python train.py --num_hidden_layers=10 --n_experts=128 --experts_per_token=4 --d_expert=32 --d_shared_expert=0 --hidden_act="swiglu" --router_score="softmax" --routed_scale=2.5 --balance_bias=true --router_z_loss=0.001 --norm_eps=1e-05 --optimizer="soap_variant" --learning_rate=0.0111 --max_steps=4215 --dataset="wikipedia_en"
Below are experts of layer 4 (counted from 0) of a mixture-of-experts language model. Rows are named router (the router's row for the expert), gate (a neuron's input weights, with its number), up (a neuron's input weights, with its number) and show model dimensions 0-191. Each number is 500 + 40 x the weight over its row's rms, rounded and kept within 0 to 999. Numbers have three digits each.
After each expert's rows: a language model's description of what the expert responds to. This comes from a sample of Wikipedia text that the model never trained on.

# expert 50
router:518556489546553491535521517487500480545438559459528462447427483492584535534581517560460543474528541532475472508542556586556537462452515489412559586506526433426462479483528480536458528490454517540503515420520498580465558505447525571557499508514573490489419523456525461494472493499534499444479492529521573454506514498518527467457523492431442502459496445468479506517418563435534523508464513446449501475464506550541511502472506530463559541562490556506473477472522505581507509461445551481532531466546509573453523544512530451488422485479493566487502445465484439517471514488497486534
gate0:530513451497468526490552453486434535500511529526495539463554501512543480523542509524469549492511536497545525478509431510470543510503517508573500562475490395464493489462469485503507516427488499533427467543431494503475462477490516459508510530407464572508422399481536522497573522537438523487509508427530523495392450491478550507522504516504498460487484537532519488507455493522535468529564553493549487516514531503453450532444467482509523541546465566548474571578425528543528558414489519527478520504527525503529582524494518546521498435474533547508436567579442528447467564479567596541
up0:492494529442530455540500544529467516392552479507450461539407465458495506487460419564580434543553504526538468470514484464558489519557479515517515480540482534464477517467476455499542444498543473480545503515516592522505475540494563440501475497505499574502530489590533418501489514518569544473511447479457504450517477569481451513520490481491588513486467449608470462495485505497530573422526508546560575542531519522531556475560479446547469518590447460583509505494480530516432493523511458486512495505403459495464471451464522508491537499497550431456476506459510504495453517500535495460
Opening quotes and pronouns

# expert 0
router:516509491527554532517554476451542479532431571525530487476478472498508484512544507508411502531522508532471449545561514524592555449489468501483496533550511449500507482465507440544468543464517456512523456497556509510450592517488528583546523511528539483468429537444537442455464507466498468464424438487527601438434546492495554444495526531498397480493530446525447456503448556454502509503476526473484566502507506541547531458496522539512523509529566567551447454479543479542544548416480552473514554453502499572440543573531481482513483460549487551493565450505487512563488533455509486559
gate0:494503550472451567558557506480498541566462549472483512574510498531470495490486525453459497537492560534561549496481510469513484443521532421453516553560520443474568483443550474521467518542481492433467501598500520496445495506501517570558516501597496560514517507524513491485510483492483547413498553544535498490543544480447490521509493477400447514575571436546450482523488424507496487541511530507497569579453448565468465447528560460537549491456584460452513450476459442570444478471510526529569484503495504470546480525503484486421513473510488478527462490540465526582524531478472487558
up0:508523479487620476527535518472533489484434476423517467473521496551570494494503521560527539496456459486531489485557525533468489509440444496516512514495482588550483516611474523405511457497544513458508535513517469482487428556435507462500549456476536487496440507535518532492485497457546495555494505440483512495628486502494566511519496523534541454555557529499589583506486498527468532524471489497518510546540481550524485555549538520502476542526429495450486545481511414473612464507485460502532487508485431510487563484457525564553449501544549480482494528558471478510568475542382508511
Non-English name syllables

# expert 62
router:486530483540586512556528524520519494529483515478509472461438457482571493554526523495511533480522563518509407557539546613502546471462422489506520492558560474468482436458519499538455541506456528560520451486573416510467501550489540568475552543515532466419512529443546463498437508415504426457460464555544510421487532470482498516440571507496482452437518506510452480534483535506491519499448536437446543421454484575543546506505573547505527512524520555523447446475521469540535504474431525460503494476484516539470523528537464473522452445515497562442524472441493474518464543479485493538
gate1:508447492499521480511584522445432507483502505518536554475365564492540446478491524471475441496521555525524499466471521451502510551478488457497474495536439545435476447576571427553549420482451405510447505543478524477471498545523558547529541523406511425580554449530509611514544525475488445536450491481505457482521480461535481473514566510564519507499478483458474530565497550487523487533501520484529539525487456542503533587500489480498582563490498459515494464525517529514540478555512543598488484518507513525527421488501505447467523499489488494494487506504539495507546397435518501505
up1:501485448494556520512495505469436533526415460457527521539596414524506545508543486436538463538507521569502486462448496541404532451485520525498485514507471420532514532417545517514442469526564506545492492492507527538479455505461458520437534458536604572496551526438488516502493406443511519468506480516510465538534556544486454562458498430473482511501553550491523519528575512495491576481596484488460509489514537406478555482587510546516513534507474439481430523447492564562508479515513491492494490537509476541516519494533566497533509486505537541496478540510485531564448591489554554502
Prepositions in location data

# expert 17
router:489571452511533502539514515492527479472433548480587523481469479501505504517569490523469530494553562535452470539519565556511542462453506468486590550542518412440484430499514485494440578515465514575515450455518490528472559495441559550510541522492538483451453577459510480476393524466538459475488457500521523467508529471449530478495527527455497525494562496498464512497401512497500547437484541422452572491475530506582532456499546508517506501527542530538440435445518416519520581456498548500520511439522454492421526562509540482505478458511469489471502502448471455548481554472491492582
gate0:489523469472496505541533480532436475497460442580528400446578504518549460521541540528502525447508443484528513460494550489481463487491483521506553483493564433468506530485525623520493524569417500539536491541491597531526454512519502524554446565470495519456480532474553538439477508478520538495546559492534468624492466552461546485475493442432493591489517502512539477477525520567559561441480447498447517513520416567465499499498483535493515514510433542463447483521457520511490551421434461500520481478439496454504537503454496495502551455471544454466426453487516527489521569516485494504
up0:415521443480570481510470442470473540501492519453448489480524507472539546454508454461473442460425453503471444511442397475455443582453535477482488453562558591542518495483484512519496507408526498530502495457494467448479472521463511527499447517530517535452462467418468443492542482544491539504470521482445467434492528447454497508528554444425505417484519476527492532461554507465560452542544519621464442493476481502509401521518532432534458530523507463456439525526532463570531557441481497506488516513478494547480523529465522504493469461527474558459469531499520511459490533458521408507
Year digits

# expert 34
router:477595464507492496533528557490512493520479531507524482414453427495536469491502510497500566447494486544512476553570513574505523457488436463472555509480504442433515444473564463554470525502434462597499435439557460531477542525465523540558519564527543487498439551451506466522511521472556539466442496479495600470468534486500554446455511525476451502502530444530464518544499490510545539489455559486420490454497530494520520466523518528514519519521595513503498471469540432569551552439508513462608535465482490504505578567549489487490488483483501522465558454459476498592472539454452455507
gate1:437413478501438433515508548512495531532530505503493535474460445561369521505489489558530528542431576509497471514517544507521527560557484469485481519461510437546480475570573518491490539427499525516456453503513491524495566549488509535526465477538424444499500491516492508575474472493505470473442512455474487456486519547522450412522481497487514527510531535407470528548438437481550512540519588549477510468576465452578535581487501543497499510489520528560492493518492498482567430436480446509477533543501565488499456548477498457502493494501445491511482563538536537553541533373498498510
up1:517459495486455584502516549433491473526480455459463524506513480475438545570515532509481473517447509459541492470574521515509423543447492596450516466456517483439501473541521548516534460465517432517463501521483530535537465609501565514454443488529443392508508527510505500551467442490467492508567562486462567515445475611566493445442563472512528572518457503461522484574528462509476478577536506503536468420504482555522536491522504500438441502534535497454451481470488487471485499515499451566456489548543550509501484467519530421510510513505412544479478533442515549518541566481485473493
List item bullets

# expert 37
router:529533500560563510539523486448547441573449544516539487448469465498585516549528493526518494498566565533488426539552510577578526495479497464492499530542524499455445445460568476566433549543452460523548488475549485548465548523483550541508529580519534478484478519459529444475463518484525471469471427499512559480421528478499539481468531525504488491468480475523502533538442577452480520438431540427503543473479522517537502436546510514523492543484514527529476480482516485539500530490443568480563593478538518553435540563544523477517433495461530535482568437472488464511450561447484416511
gate0:443520492477484474477499522478448491477573529532512486561448579500517514560552485585443511514470430525414519513519523509491461544508529514537562507405550542447481388509484524560478502494452440511508480480478509493528500483465493402496456458502503528498498497439469450543514490570565534523488523464446430520447511454505509454521538510518526471551498449533434586521469478439459483519536540532507479507474481496451477586478495543449528495499535456473476541500581475505581451532468513471508518457524408480412498477561477459508504545529513520480559419501475606517494490523589469490
up0:524536516437571483492497567508522542504505481445580552535555556491458528517472492542516521577526446488501523481552473508489517531505458498487471532547546446430501528410467509505478519503521485462546534550496499483451489578529519425520527492540462516508431433507563568569558472548526569480507529484491473574472447476460558509471476480438528439532466553481548574505515528486459552440482547550484543478518513473524526483452521506504542456544498476499531478560458500432566496546523453502515453483505603552479524490448512517427462511467452497446599481473470475488598541404487534477
Technical word beginnings

# expert 1
router:520596468523564507524532498456521469559451552515559484455442467473539514534520501558465544495570511494454437536511559542523589508400459467406516521507542454465492503522505445541451520513464486512597442426548495542479535522469567523526539517500561473493447568456519444492472490433524467439448475535538539488476511487499527456446532488493488481475544502490416493555454520484523545479442553468454538479487507545551505505534496503487501559500562549508476471478538433524540581477439533488543476477521501544500547596521487445537438445503510501426541430461500492515482549495495456547
gate0:542504551496441555491486499444466559549460459522523477415538509553506462484505491498524448474518506538454538431490564458495515501495476577514521499556500512486458439513518470550561521477460490487504524491450523579555418517513481494456475522560572536483493476515504470518438476557545390503549475585500460540525503482473503464410547518478475481485533549413427518545464504500427489503542448438451477467531518540411425529474457503535501490519470408553474511462526558601422492538517530479537487488468526577479545475497519541469509503454498509534530516470465483510492450417556500541
up0:462550502482542551490461505457510467468458531456583516519513507504518441511390508495520535561505516441537460484486459490437477476474489518530508467475527553559477532466477535480543498514494469501415450522445443557470481562516513557509413458431545466523474435487509518499532488568533524495517506420490456477541461466538542502486496467482507456463426479559546497471488536527449499508534490475536410543589480570513504480534518419473492526480431518496460528489478508533559528503508526442417493464417457426572431553440490469537524474539578471535508548569482485486456561534438454474
Opening brackets and dashes

# expert 16
router:500552504506560510514560553524533489511471539501528497443531495506532467521573450526439540449520486576499488536488535528557550475452482499500545556548490418480462483432553495544481574474445485595496458482534505492520498570441552508531521568482544442441496479439522435446476534463505535471485490508530516445493498520431531456465510516439457507464534449513444553483479508488533581470476514463471598444461561550511527494518556524483580524553566587516497481496536490513543544464455522408534508453518468506481558549566522438535466407503525504492465487472493474507513526509504497604
gate1:525486551491524489451530509492496470506498501569519447458515458467573522485536498485580510563558465522485561380459469469507506565443525487480525564448448511542588460539508527555440559437466462536473522456496531463538487466484550490574464562435468552458477517585502461540522558491490475484510520517569514468457523527436492468510421493435541512515527480506521576451505471439554540494506532452525582497518486478432568478517490495504551496465514478493557467517501505526496419472571423512532523558437456491478493527524498522479475530556538542539481549516526531494496512594506531591
up1:475455495564439490534557484479487479424429563449533494572522509436451494540513488490460479525417578506508447540464463446469531481512470438511507503441482445439475524472463502488517536497509480597483436386469494528498529470501377458421486512480531532495479530499528523425540494520417505527473486479495451469468524467523492531580493479531535479441533412519532586501589479463469405513513510516438545472439466535447460451421480492439536516492506496491471486498537545548559478437525502495495518483414491529537536463493523494519562460455488499498479499511475450523473521513516510513
Biographical life verbs

# expert 52
router:504527460581516483504511508482496538488478516455538480474468458523500494545523507552464553479565531537488461546513543563555536443421468515428582580493569479497459466452526462514478576530421459553501494453516482522468580502478551518534546522484561445499476504471535446438473466486558526457441453483518513444445504463504535486465543508514458487440564455482466549480484502532527581439439568469488515473471515539532560484496522539484521564525546549488467485479546469574550518482474513486529563433490431508440533519556559465528495431506539501471570502495467468535455494449500505622
gate0:437505485516495545490506548438515495523610436495449569492534500502538455428538529454459517482503478539548464495579433470600549552516507436457501547588479492505421472527468526545553579511525454509472492528536545553554506396536473494394453527489538499476518484501425486495494488581512471393557532533519476480522466406558509486518515571561496515525492498505442503528528459494488516528465501467451547464522487549460494520496501426491494498483484429423504500470535527504492542547479500447444513485526528476435524487517528437497551526454463507470496459525519546542494484516549461462
up0:458476519531468537477492506471510498522434474431443516563545510491487510521478488520458531467461512524484523409508455539497458472468533550442493513515516518459489446541471509529562463502523495517501557483472492620539387534481507513514481505519517445475524528453480467460559496535543442471493553494450508554483457508498517531541380476495520441447460483527476482466550496458467494605544515495535502410514512454508529450565535513473449524471600489532551535505499477552521533473490581526456524528564544503541596470468402460482532439501500491534423433557488493503531423499449498538
Personal names

# expert 2
router:500547458565517472485538485525538535495480581509493484455474492490538505596525473557470511495585556570478449544590537532535527468444501481494520518545542485462465415507465461559476551508438457508511506474579479547500565516461510566520555514504497468479501575445514398477438489443543494472431461533575549413476536458479555479477527580462476504465515451478458512507466547501490538516462531465471520508509493545517529499541516542463525528547515539547433478428531500567527512493434565462557514483518470520461535567542497474524466498536560513449509435488487512577409517498492472500
gate1:519478485535473458549578530509462564453523500505438491528513446490518462450538612495522467579469499494536478473512533505474506504459502550546482419520489546550553493522457447532510499506445444510534541451519399468372522475550501536517529507473440488541494440503498457545572469418483510570460469563500568526521483490545459419493504487526508509490535564505546508488550494467460502528491521531497470500478555457529508495516552516509509519537522541497504459547450567534522520456473551589489548503477480491542502464506490460506537529480462561501545472546421618484564459544471601493
up1:534510473607537570581559563539435532525455436476432495518478560494503534489451572481497535523469452468613521418509550474474512476454577496466465452444567513460515523545494545480509478430530485540528470463490542518438527525561482456473458546475461513496504516535561560515517454492496486523523495421516481540535466501501478591489556487522464478497546535509496467498535511504461553436481511480471543541512527508458504464471552556554458473489533441539478444514507481546493564497449471492436465473462496515481496442449555550401489525442440543491576523502491586546475489518510532525
Initial capital letters

# expert 39
router:519585505522506506534509560498582509515463522474538516438494503484501528551521503548466479493524508507484417545546531527508514422445468433489510481577515429504501433514509399600446595546458493565545478484551480527454552524476556521578561521487502484469459562505509444482473453455501476470473441539558615500502531504486512496431509479493500532492459445469440467503456516472483555517489556466471527447499499556537502507530583540451512504574538541501468522447534482569553541486429541469520545493535492523516527516527519500502465426472464566512521491464456436581491544477488473528
gate0:586531524494428454532489573501536455522519436454545525430450530440564507524512566432475505541573526516606536432468532508477518454533455466501491441469536458517487536466545494527446520510389501481519566543469451489469436557595502505529457521481499507534511445523468457439535536541519504479539511493489504507555495531459487537548497466552454532506437458522510513523492555474419533514500511512511438468452516540545453506511484510556534499545529567514537561549508533425440524501522521438529548464468569548454497452513467442482514449478527549440515461506508543506503558533425535473
up0:524486430504511477486500597459517525506573533512483521524524474451516403459437502493533532481534505553529513561491526447527462536480507494458410453427509528474470532482473493462569479503520506489459525489542509531528548554445477572589586467502447475519486466498485419603551483459444442550474458482510557492590468579547560481512456450539515451436506525550466525515521488552434474512452451571504462474471544534488540525485470424451510496485501437548556457516558573484446524499426470540538513534494511542545490492503509544525529498556510504462418517491490500457497466459473510519
Table row ends

# expert 11
router:534553486526567484492559536517563480544479512499546476485471472487500537563501531512442483491516541549475486529578603562546525477483406480419508512533510467473429462480536436536480522521458431519517460411525473547469551505459559512524520526509555448422496545494549432500457477442507524454470466544536489453453528509528540488479541551484448539450524495502488453568451564529501544472506547485444564442461482541547612437487524513499541540533531544576484482484547485534510553502454550478545531450545457530486527536541509474540419436443501526472496493452481466514500492503457455547
gate0:506483535476590510483515482432537508449536510500522490490489483422497464497526508529476466444504524450505554528485529498442419503465521499492507524435470408483488501488500534557533485509487437455535473487454514558471540540502495490555500485456472439532508434466545440498522580459531454519533428506584485563418501439454527447458525497498469497505484529602553518466471583446461498502521515552484585569464477458496483487481470462498491478525574535481536568398574454529534404533503471474547536530449483480510503543546523559572513499481535490486512532506415457482500577541511557470
up0:438446496502548537429542417526511529495527419474549529458482577564474502477563540469483453508601459517569475486514509441508443494468417543471541443517514578507458428483454524419505536505474511468477511442505472489438525440549519466527489529466527540523496451531491503495546521445449573481547494518545473467498511534516476557423519495549476513538588489498594553476570491493521437463487497495533441457581462462502456469517492522530452513511509482504511504444478583505554533500493544557491521548490481509459465452537529495518430531461428438578458495499482482521546518527475554517
Election and record nouns

# expert 26
router:486527511569521493524533514498536512537487511450544508489464487461545535533570487530431550506505511545480463503536519509543501469483484455407533505540526463456501453471515459533487550489441445497558446480568475512476516541417533533529550558471537472417452573444569428475461527482512490434454495485532534443428525509513536469487617553476502512466559491525448497530452518475520549478465534487510512470491537499546497486528517503542498521564528535564451461440514465504559577480472524445511498471512468548428528621531495483569435481488513547482517459480479437590487533481435448571
gate1:495554512515511587547509434528494526441474554521469537502527518536531529545514474558513477579529512508457487527458539521541539573436514444496480448425477447522514492532531543533465490496556438445486434461514544528495510530438503494519533469475431457532514458538443579396508533528471463459473447503478542452573609522516525504450571494461538507507546487435484459542481522484510512451503555502560544478528459497489591539514548518462533457435452494428529499562573462457491486522467478429469529481511482503536440537554507552498555442480470429479459490556504493467475453556464514473
up1:554445467538441461486525541465566537463473472465552494493538477489498529475526497505550540487481542572500530512474444485500444515570496451507496512572525510464529507551522509454506524484502497495465556464497543516527554459493447534563595471531410496509506561458427494482441546414571524558493490511500441579513505477483492559555490509454522483509521533474449454447457557439429449510494503450463503601382546486478518514561490525549439458457549448483500569510592435528489478535466446512503521517534482539548506486471517517510561508515541564458553537537571485461460481509511525529
Digits in year ranges

# expert 3
router:487629487509537528534604507503514461528440517403497444468423496527542506535554511539466602499534528543530456578533498546538551442505482498518603554558489447487522457482514497546488499477456461563597460489543494508461531550472524549485531508486534516488486544481550465504468531452503523456432494536602521464500484515508520472461525533454454482445510477496449497530485553496496577488455508471470519471483489556530500474497540519485550493497544507516473469483519473582573547504471555427544538470488425527490562532518524438546484451504460540495561499481472498496499525500391473529
gate1:502448505527443511518500549491568505409491458480562468498463558552497526498531527498578514612547448471494513505476426559555452537453451486483550515451520544450533494509517588513472494543471530522512482544545462568442492508438489497536403514497528509469533453489514438514469510501535472490526506557554466512493534489526531457461450481517497562531437568500567506382582537533479496527519529496499510569443475524501504587500484435490482570505523521516499463471462495551501463415481548472543467471525478598494499467517513505482513397485499481466559462496530482490445460541557472550
up1:511521527463541492481493560513527556513488521449470436494458457579487515486473563466538489447552475495526490493477431524553481503488460548500501521520501527442417462438536500475510511600499498537520461475511539557467533441519534507553532454477542536534556457588545469524552469481480463524426469545461519496509509541547481526557465474555541468460511490538522457462530544528484470556519408465548557527525543595448510483432477491490527499575483551550463513488544532588493462569474474465415517471524452529456476528419497529476506469586542477449513524421536423533482541464522556505
Copula and "as" role

# expert 51
router:528533448555539482504548469503520529550466544480516501480452461499522496528518477522471536430541507544456448541590537530592512451462470499454542546561557475469512425430513459534471520506482448544549491448592483515454573533488524590559521564489540418467460500453557433482505481461499497474484476555538525457429518448481561440483525530433467514451493507506473494522495565500489517476451533423423505437499551532550528486544541536508499498538514532558444522465544512544531582496445497490543529480555424510478541529512494437538466458506527510412521443491481486507505517467496464570
gate2:483561509464471460501464549477550466543485476485498569528584551525438489545544421527519494475462492463441512468501426487494472519522486493507574437553510426422523523450518497597485477507589518498530521483594518536433473465499570560503499500506473522504479501476570508486496448532396513463450508497498559516501432465477521490511521491487489498434440467451521442475502501505487467487517533544446503504516420421416539488568506511478497526503519463513486530491545487397510492545534503500549439496486466435497563489578506390493480471481562444508405463513503467486527517522467449516
up2:481532561528464440557504488571486471594497503540496547565514497583511510519453522436568463495494495478485463508490469524545460460399509513484442402446411416515492451532534501508565485452481570473448528496536487458512480524531500475548537481518455516452483533496416444490483544484504453487558448511448528499550555486540511476510500542439512484496469539516505528416485500451465480543505474479521499468447524538494560496472458523454478513450504453447491449541509529547441519461558480509552496598525564537467484546513530473469498445485511497528511447427520568565516482429431539416
Capital letter pieces

# expert 4
router:514568505512568496542524491501539472512471514525519454467457505479518555510531475540452490472516515534441400525544528524507526496452449462466549614493544501465495440499540451525425539485508504530512481458539503583462542527420583557504512555504547453488465578483559468456475527429538460499422464537536543444507566482489518480468525510462425511452565460476442489507496545448532571489448543423475505462505498504581535500525510496498512559514548525544416459487553484564558531470471569489506486466510457558475505544529524422548420474512488476506515504486463483545451487488445468554
gate0:467481401501587488532548489492487432463516547514453514438438495519434553484501554492469472494530484511506463485506492505510526560431429449479532498547505560450474488498494500436504608485448494557560461506518531553522509512559541412488488470520526487516513453499500487527529520468515516529548480589539451461559442478517481505563504503486512560460471527518524486517580550519468479485492573546531541461505532494540566540479460408453602521476426545400484435436470472510544434472521545490474518518509432534442561473521552448533491508534488453464544538484501540530524539505508480560
up0:481534453456529517428427471536514462502508546482461502499430506442546487515495500467474527525485491527520570527476549450487458460473540514471467497523525461441528469493541531490524431489537507543520505571563437511488482502468452548526531570479502504460490419505517425535535538530480476472442422475412467515408415466526540558431437541453514463463441505599452544510551436512520520490478486487487442475497528495498408460534445456540461584529534484515565504500498468484478542599476522503476499503487562479449568517528510517533518534450463542464481504508522526531558412428538466505
Score and range separators

# expert 33
router:538537442533505511558572461524567475497497555484515499448472477491526498537559467552454535492579555513467471521528560585512525486494458508432499495511513505499466478481541479532481523490496458538497493477538457583471523525410556551568510508507548452434504549464506445464451496456620474452463432536555528467464585473490516453474515563443454493485533505481486536542466505493511516490434564471416536417456534526511495502532515551447533532488552496538436460477532527509536509415491541473508525472514534545472508545516481467532459419462532522446549460481488464482497524475404475598
gate0:570524514517468518553470475433368505501499487474479541450528496481454401544540436486509517473488459482491478412490527480597588516427466551475452490530547492517487516509531600507496510509469459510477499527521550543507468583486490453539438560470505514480479487474492475477514519490512489539478474574527479506470426514494527503477525474440425466509528453543520560538495453528536439536487504438499432489548530525508583555447498438530497507520460568467440491436471584480459534512438516542533560509565569459421562494479489527524556477473521462453492448515481533501533494504447508527
up0:450506475459533462500505506534501437524539489543452522581449463542471479499459485518507500514442521516445546434479529474529495481509543497521593431440560532476478608515459523551497500490505523488614510545550534515506480545438493551537474459501425451443458445522516459538424533559563495502416513509525576461526538458536437501519499440548522506534518477512531533521495437500478544438515475580431492485483466486539553474492451499490540466474490490447561451546555464437480518505488477481492406414412496514447503514512546514521519562451537543467528523508445514502586519500508490484
Month names

# expert 38
router:483524506573579499586511509448574462561484589494514489459489460517528482536548480540407555489537507526452485521529535532558542463452483468492518527526550467488445443476517455512462577486415477559505493470542459574460522508440517527554528527463500452480421523404545437442443501436558490458451418519532556455433497497468600484461517543466458502468528447530417557512480534505529537493468507480491509495483537527544543453476511540498519517523533556493491488441560493549527536480482586450502518464503475517449533552535509464539486484486515499449521463482453476522434461484481479534
gate1:520499528460546513466447487460494536510505536510596518432511518489498478480519483488543515526534505524530514544551492504486549555414423540547421507513495506443508495431438536500440542533469490523509419509493547484535458482494570442516446503532471518425416540488483418532434534470542458476452492522513468499514469482445500511468509421473561531543456460436531446510447483557481522511558470515525538420487496567416514489482471553449531509494481483499476513452533525516559512463506529450573473476428586508509450524486597557509497450509464502430539509452531523479537508403426466527
up1:489476420467459487415505510435469440543530529525520435549483525542581503437514492519457541457446501503532568484512509530490558551505519576527450490548503546492458552507550479500595460503506469475474455473436436498478499465491454522553499539573527451490511424506557477491518481497421490520520460445509505504522430474449526462444457550456451585479594464536484499499520452488528477424519508556511507452523494465456429577471476465441529501540464431461436565522459510533463479532532473470534506443536515524497520524513567443464529483468423463493469511550535464542438455493518465547
Surname-initial word pieces

# expert 49
router:501533453537573471523547517468540474537447547488534471423435435467545482499526531533492551497545531536490487540540536600523529435444477491486513580506536494493472418486513446505447492501480484547523479466544471553496528521443517562541560518497494462469437549450546415473474493467520512433431480486567558480497536499476555441452526550458445458460546479491456539506463578475507495477435514474457544488487563526558500462533498524523540534527554494508460494460556450542557547417452558496550510451518502525487556559543548455574443472517487517475552432491464494508444570471500474516
gate0:489528473453457469522490446602457531540478510480568458499418547474515440502498532524519595520561511575612496498499504543534489525448505506439472439458499539551431509490477532500480437523501469481505508497512542518485548465501508517401513497570538449549446550510535484501537488569448441509425509431494435478534501453517455484480485535423512562536571484501484506546449498515542506489515479492464505483561468529498492472489551581490522582515523472498479544416447514496568490464478460459449489488510542489545526445524527438472525404469492504551500604529459493508548517444504468470
up0:519502505527448500475483504475513361485492506516541496458447493482521537459497484499518473431482423488490541489450527450518501516449516462419496459465480498463516559566553547519547481465501480518567466520470447484457495464540432512489473449491505547536455546476508434488557541592489566517484501468553499563447479497500492529454464474492453532547542485467500530529500468465482453492518475452543463498453598503511485440450429477589587513474526482460565542481468430486543495536424492518558462432449429391529495520471466546517520501550459526509537439491540480421460501504522564536
Capitalized title and name starts

# expert 27
router:498564504568526437482499517487506491539427547516563450492455439503526527481518462537489550460521565540459474558525518511534552464473446505464517578567572500489491465453516453524490519512453486538502497486532481588417532475474505513592502575496529495490495539475523424467381522450504499460445438516569519460467536454484528483435527567465490545468534466512465524508421571522498547469419482453448508447460565546519531518549518545537516499538524566577430472476561472527528548435472510436519519444567520524485515534498493479532473483498512543475488475462493462558447507486504459547
gate0:514548496515484473523555510533497458540537454526500434501488530545530506508502528568534503485463571544421602503497496422448513450494512562478545574597450498555579471521550516500460529423568527475512507530445462488487470511511531461471474527501487490437468509570528471456513507436466516489551391464466458472508442551479527494487445459465574508489523513505405552469496493485494523465481439495500494529485524534464540510540493508415508483516492515579542460502528455475482539463539454486596543487516551587587444511511510545454459491493453560486472520469538537486535398499487496533
up0:523494543458505572460454605529480540504515514503484581475518507553554515551491532408497489558493444520486468502446506483423463577562493415480488539460454489483500539546445476544491487466549459489423529463548511497585549550436507503534563571462564502549559501426451456518530452471499452510533528518445557471473508478471498494483459530497514522536418471398492520463499427498458540570470621499536533565501505472560484524515554488532534452526469523531581508506449490501502497526445527518583529471554478525511532487469529515507511517473473480547457505498549536523513472475487525530
US state abbreviations

# expert 29
router:453524498532546509467514540498519488546469518439510471430435476460552518579525519492497542451550516524462462601542520542543558488488457455463500559557545453468437485445562471532493551503448465520543464462531443558459505478445521498500533567546588432454488542459503433465498485452516485468471451538535508449436484530537561459450525529440441523453498429524477530530509558512519579451479505426488515460519556526543507509510571537466529551524505531511497456479518484529548471519428593489572518442509421550471521494543504479498499467451455491465514494405505462512500500501465463555
gate0:497440511542486512438477496559465448495439522532498507473480524564475617502502563528576509467485430545427522477503468515432444532550514484576520504545551486509468525392521425487516525497468515489457500468516486569426438486470420442494484474479508445431497541509501473484517472498491528500496445494491453516533494535552629446471481470476583514509512507538538496538491485502516528469539500505465490572493515475517536461538464550495479474455477422524511546473500427514468434547533598493468542530434464539429545491471515482493545446462410546484487469495540533475522545490527558542
up0:518514516600441518486488429487494497552473544512482490580485475474452477484476437476534542494556499463474470536521455524495611477526487520439519530569419520531476507517517527531433524524485575465474487502475469486496500479512398388455446516523570503489517496498459493493523457449467528475494427513548453501489448538530554502482560579518514473545495461486458533514564439473502482459500515479465464488487567476456482500487551446480465533462447493479446490427518560527561491505544616604453490438426485529584589536495564544508538484463488486493487479498519492475525488552515493496
Action verbs

# expert 59
router:509545470581543490492529502541568504481481543492517466475454485492518497545513483560476513491536510542487449572554552555550557448418485467483552546510581467518465422490512474542459542522454496547545471485562493534512523542488514542553533598482521441437476514492495458444492466433540459454481477552545537446490605469505537458451537553435428561467505491505469520496502558478499538538403539442438517436498509539586517480520523529482535518543565530575447517472578462535555563483470506467521528489519479512494513519504553433527472469493509506446557458495488486559479564484488494522
gate0:514496493474568429530471416554528514482473482497440492480517469510547446520469492488495556537473512608470436516517535479493531484455458495555553601490574486521516492453557508509363497491492538483501565526459540431481524574505490533519482597497513505484498486543491469462514432517458503477455485486474435565581570501512495446484526495438522595497462490479512509471504534530558501544450536424473538456471522557513505435520544561460483451540455502568480498511507505441461525505480475468472485509529461515549485519503581486428463407470457484488453446518519501493441553495474553461
up0:427526506550478521461508445487498406519517540566532477515508536517609522441502568505503500458509485482519519542440498441505498533526525484404573519458442507475516488540496524539480533490572488515509469477540552547561478490506480546606516472567535529538520525573463515497482496527533518536522527521517569464581522463475504470497451411461494493459482557516514529516445508534459402557542563451459485530492577502562528528449537491523514475416576518493441502549548464555592499479495437478499480513468461495448531480418574451553499512474473496492492463487500519510571514529518441498
Table country codes